config = dict(
    experts_per_token=4,
    activation='xielu',
    routed_scale=2.5,
    router_noise=0.1,
    norm='layernorm',
    optimizer='cautious_adamw',
    beta2=0.98,
    dataset='wikipedia_en',
)
Below are experts of layer 4 (counted from 0) of a mixture-of-experts language model. Rows are named up (a neuron's input weights, with its number) and show model dimensions 0-95. Each number is 200 + 40 x the weight over its row's rms, rounded and kept within 0 to 999.
Before each expert's rows: a language model's description of what the expert responds to. This comes from a sample of Wikipedia text that the model never trained on.

# expert 30
Prepositions and conjunctions following verbs or clauses (returned to, gambling on, in 1889) and past-participle endings like st-ored, developed, based.
up0,235,106,178,278,155,159,144,211,169,228,176,179,179,221,158,251,143,212,181,187,133,176,231,160,180,226,196,207,147,223,184,187,230,181,159,167,209,217,198,219,176,222,90,230,233,207,278,233,221,162,286,238,203,224,228,187,186,191,210,138,180,223,173,142,139,197,230,188,174,246,220,223,201,188,246,191,182,186,175,220,224,203,107,235,201,261,196,255,178,295,222,207,261,137,191,101

# expert 16
Syllable pieces ending names and words, e.g. -le, -ton, -ber, -ight, -an, plus table pipes and opening parentheses, often in sports tables.
up15,247,182,222,221,164,267,189,195,183,182,205,235,198,211,228,285,164,227,220,200,274,195,188,221,206,165,181,187,181,240,231,99,252,227,153,170,211,167,232,162,190,169,224,185,146,256,241,153,271,177,205,227,213,227,146,144,246,200,152,217,268,112,260,52,148,243,179,261,193,192,166,213,269,223,219,189,220,226,222,163,175,205,247,236,206,174,212,220,222,197,228,185,138,250,181,224

# expert 27
Space tokens before years or numbers (in 2004, age of 17), month names in dates, and dashes in scores and table cells.
up0,185,177,222,166,191,208,140,143,227,203,230,203,182,230,211,154,253,195,193,170,200,227,206,157,192,189,162,171,161,244,223,288,229,295,234,192,294,183,184,200,161,105,205,175,199,161,186,160,222,191,268,135,251,170,74,216,206,206,152,213,202,255,181,226,147,197,211,217,205,252,272,179,219,230,177,296,193,188,153,211,163,202,137,212,255,246,140,249,211,171,159,243,189,233,219,183

# expert 10
Inner syllables of foreign names and terms (-er, -in, -ar, -u) in names and species, plus section-heading == marks and verbs like was, not.
up15,194,270,173,164,214,204,179,197,226,214,284,239,160,220,189,259,187,188,241,219,223,178,258,196,163,241,189,233,198,205,184,191,163,180,132,128,211,226,194,178,224,183,162,151,136,149,285,167,152,170,81,149,171,136,177,146,179,204,193,182,163,187,227,239,183,199,184,157,217,254,265,212,192,160,169,203,185,199,229,270,158,243,239,260,139,226,219,166,226,303,243,204,194,153,259,242

# expert 2
Short vowel-consonant pieces early inside names and words after a capital, such as Jhal-aw-an, G-amb-ler, W-inn-ipeg.
up0,229,188,255,187,218,192,174,241,150,232,198,208,217,166,212,117,167,235,126,216,180,303,238,149,136,181,244,199,143,209,148,285,226,163,286,133,223,242,187,159,191,203,196,236,229,237,173,199,209,273,136,206,253,196,237,206,198,160,211,258,246,179,215,191,240,202,85,143,178,139,247,190,263,159,216,188,164,160,172,144,216,219,236,146,251,184,183,200,166,206,204,186,196,177,193,203

# expert 24
Nominal suffixes (ation, ions, ity, age) and common nouns like time, season, company, section, often before of or punctuation.
up10,238,281,238,107,240,139,163,240,134,206,185,161,120,239,181,154,280,193,128,192,140,215,214,235,221,225,203,211,196,178,231,205,129,127,202,208,250,206,222,268,190,214,253,237,168,242,215,203,229,282,269,237,194,167,164,121,203,201,216,200,195,209,269,214,236,228,195,231,194,234,143,156,155,117,239,206,170,234,200,178,152,249,202,131,214,179,206,226,231,210,234,184,165,194,200,169

# expert 17
Word-final suffixes marking plurals or nouns, such as -ers, -es, -ies, -ions, -s, as in bunkers, sleepers, Iranians.
up0,180,194,208,180,203,154,215,187,191,177,196,286,165,189,133,166,181,261,186,166,200,246,226,192,155,238,237,243,164,245,186,186,152,210,166,192,176,188,243,218,218,245,230,156,224,242,202,160,204,180,206,245,256,138,220,180,181,239,120,224,163,148,210,162,218,175,228,143,239,129,247,113,253,141,95,260,204,177,220,192,222,178,292,195,242,196,193,185,195,255,187,199,126,266,288,224

# expert 1
Articles, possessives and noun-phrase modifiers after prepositions, e.g. the, a, his, their, New, United, and adjective endings like -ic, -al.
up0,182,183,220,234,162,200,202,240,195,197,163,104,189,215,220,244,245,225,165,187,235,136,206,184,230,262,166,212,197,234,241,274,215,161,220,218,201,209,143,205,178,283,254,213,69,152,205,219,176,193,201,177,209,218,179,141,191,206,112,231,277,225,207,199,231,177,167,253,240,166,208,219,225,212,163,278,203,179,160,226,139,246,195,262,134,217,221,177,229,188,160,154,120,264,236,152

# expert 4
Word pieces inside proper names and surnames, e.g. Pr-ay-tor, T-orn-el, Rep-orter, plus month names (May, January) and sentence-final periods.
up0,184,253,179,227,242,228,151,185,179,168,218,125,125,149,158,173,154,205,135,181,191,206,261,184,133,233,168,225,204,206,198,126,227,202,186,195,153,224,216,191,186,228,268,163,205,239,207,201,215,234,160,179,192,264,243,171,187,263,147,201,149,181,214,263,240,266,212,176,244,228,194,131,213,199,192,194,139,207,190,205,140,179,214,258,210,271,152,140,316,266,281,236,168,160,209,211

# expert 9
Prepositions and auxiliaries after a noun or name, especially of, for, in, to, was (Round of 16, body of), plus line breaks in lists.
up10,182,255,180,229,216,202,223,169,249,210,171,166,156,239,215,158,207,208,217,229,186,124,191,208,131,199,217,169,197,241,201,166,121,173,202,174,240,216,263,213,179,170,224,193,108,202,271,195,147,177,154,256,212,275,182,191,267,215,229,143,209,154,191,251,168,171,246,201,304,265,93,179,254,235,202,185,178,208,190,198,140,158,214,192,230,310,207,250,258,177,189,157,199,229,200,205

# expert 28
Articles, conjunctions and pronouns in running prose, e.g. the, a, and, that, he, plus words like well, only, every.
up0,169,176,222,180,173,150,181,177,106,161,178,173,192,225,230,177,226,225,214,225,217,239,234,179,139,278,236,104,168,161,183,200,135,242,245,187,245,255,241,180,168,173,165,146,128,124,209,187,272,216,216,188,242,212,172,176,227,187,208,238,158,199,263,189,195,246,195,240,237,191,207,169,232,247,178,278,224,143,215,180,117,215,247,235,182,262,122,209,179,255,257,166,229,135,224,193

# expert 14
Line breaks ending list items and paragraphs, sentence-final periods, clause words like when, while, including, and pieces like whe-el.
up0,202,169,260,205,249,257,140,150,182,156,295,193,203,251,186,149,225,260,143,267,211,185,175,216,222,216,188,220,203,213,125,243,200,132,138,226,265,192,190,200,102,180,248,193,150,230,269,172,169,173,219,183,191,210,200,155,233,219,191,262,138,175,215,136,219,223,193,210,222,201,227,171,171,216,264,200,115,195,160,195,120,248,180,199,202,236,208,148,147,201,294,229,198,192,221,237

# expert 22
Prepositions and linking words after verbs or nouns, e.g. of, in, to, on, for, between, as in centre of, relationship between.
up0,181,186,196,212,246,175,145,147,225,214,192,185,170,206,265,166,228,252,245,309,170,187,212,221,131,265,233,164,176,267,204,175,185,240,150,149,194,227,217,172,247,211,194,200,181,130,180,172,269,211,160,229,162,190,222,136,232,170,142,229,179,270,197,265,202,173,212,198,210,133,183,208,219,134,243,188,203,283,159,143,206,178,167,147,227,205,237,185,156,197,238,252,244,315,195,160

# expert 31
Line breaks after headings and tables, zeros and digits, and word pieces like gr-and-father, la-ure-ates, U.S. periods.
up10,199,227,201,210,169,123,193,162,172,126,235,215,160,168,164,236,225,260,201,173,165,180,238,243,200,244,155,145,179,219,229,216,206,269,168,136,209,243,202,146,251,228,260,197,126,224,191,181,239,240,114,183,238,188,152,214,212,235,114,180,199,233,202,219,191,190,211,151,158,296,189,244,259,190,170,149,199,250,175,252,288,203,124,213,153,194,174,208,222,242,218,171,249,252,182,268

# expert 7
Word-final suffix pieces completing common words, e.g. -ling, -ate, -ation, -ity, -ance, -ive, usually before commas or of.
up10,218,187,220,244,190,235,194,181,132,238,152,169,242,178,257,172,118,181,148,231,224,230,228,208,277,247,158,164,179,180,197,261,192,177,166,247,175,178,348,222,138,155,204,201,234,193,244,234,247,176,263,157,245,184,215,110,176,188,146,211,226,174,183,183,224,160,148,179,250,188,143,189,199,171,237,157,172,268,243,190,189,191,202,208,212,177,164,206,260,260,225,210,246,120,194,223

# expert 15
First piece of a word after the, a, and, such as stud-ent, Pro-fessor, con-, Al-, administ-rative, assist-ant.
up0,188,259,218,207,127,175,201,230,207,213,166,143,175,222,162,199,239,216,211,151,299,197,237,194,270,205,180,159,192,183,233,176,178,194,115,130,236,236,186,205,189,252,208,158,194,178,200,113,301,273,111,146,208,245,226,107,246,219,197,210,143,244,185,192,235,186,222,236,186,241,217,170,191,200,266,157,167,187,181,196,154,214,158,237,256,192,200,180,186,272,218,254,178,145,164,206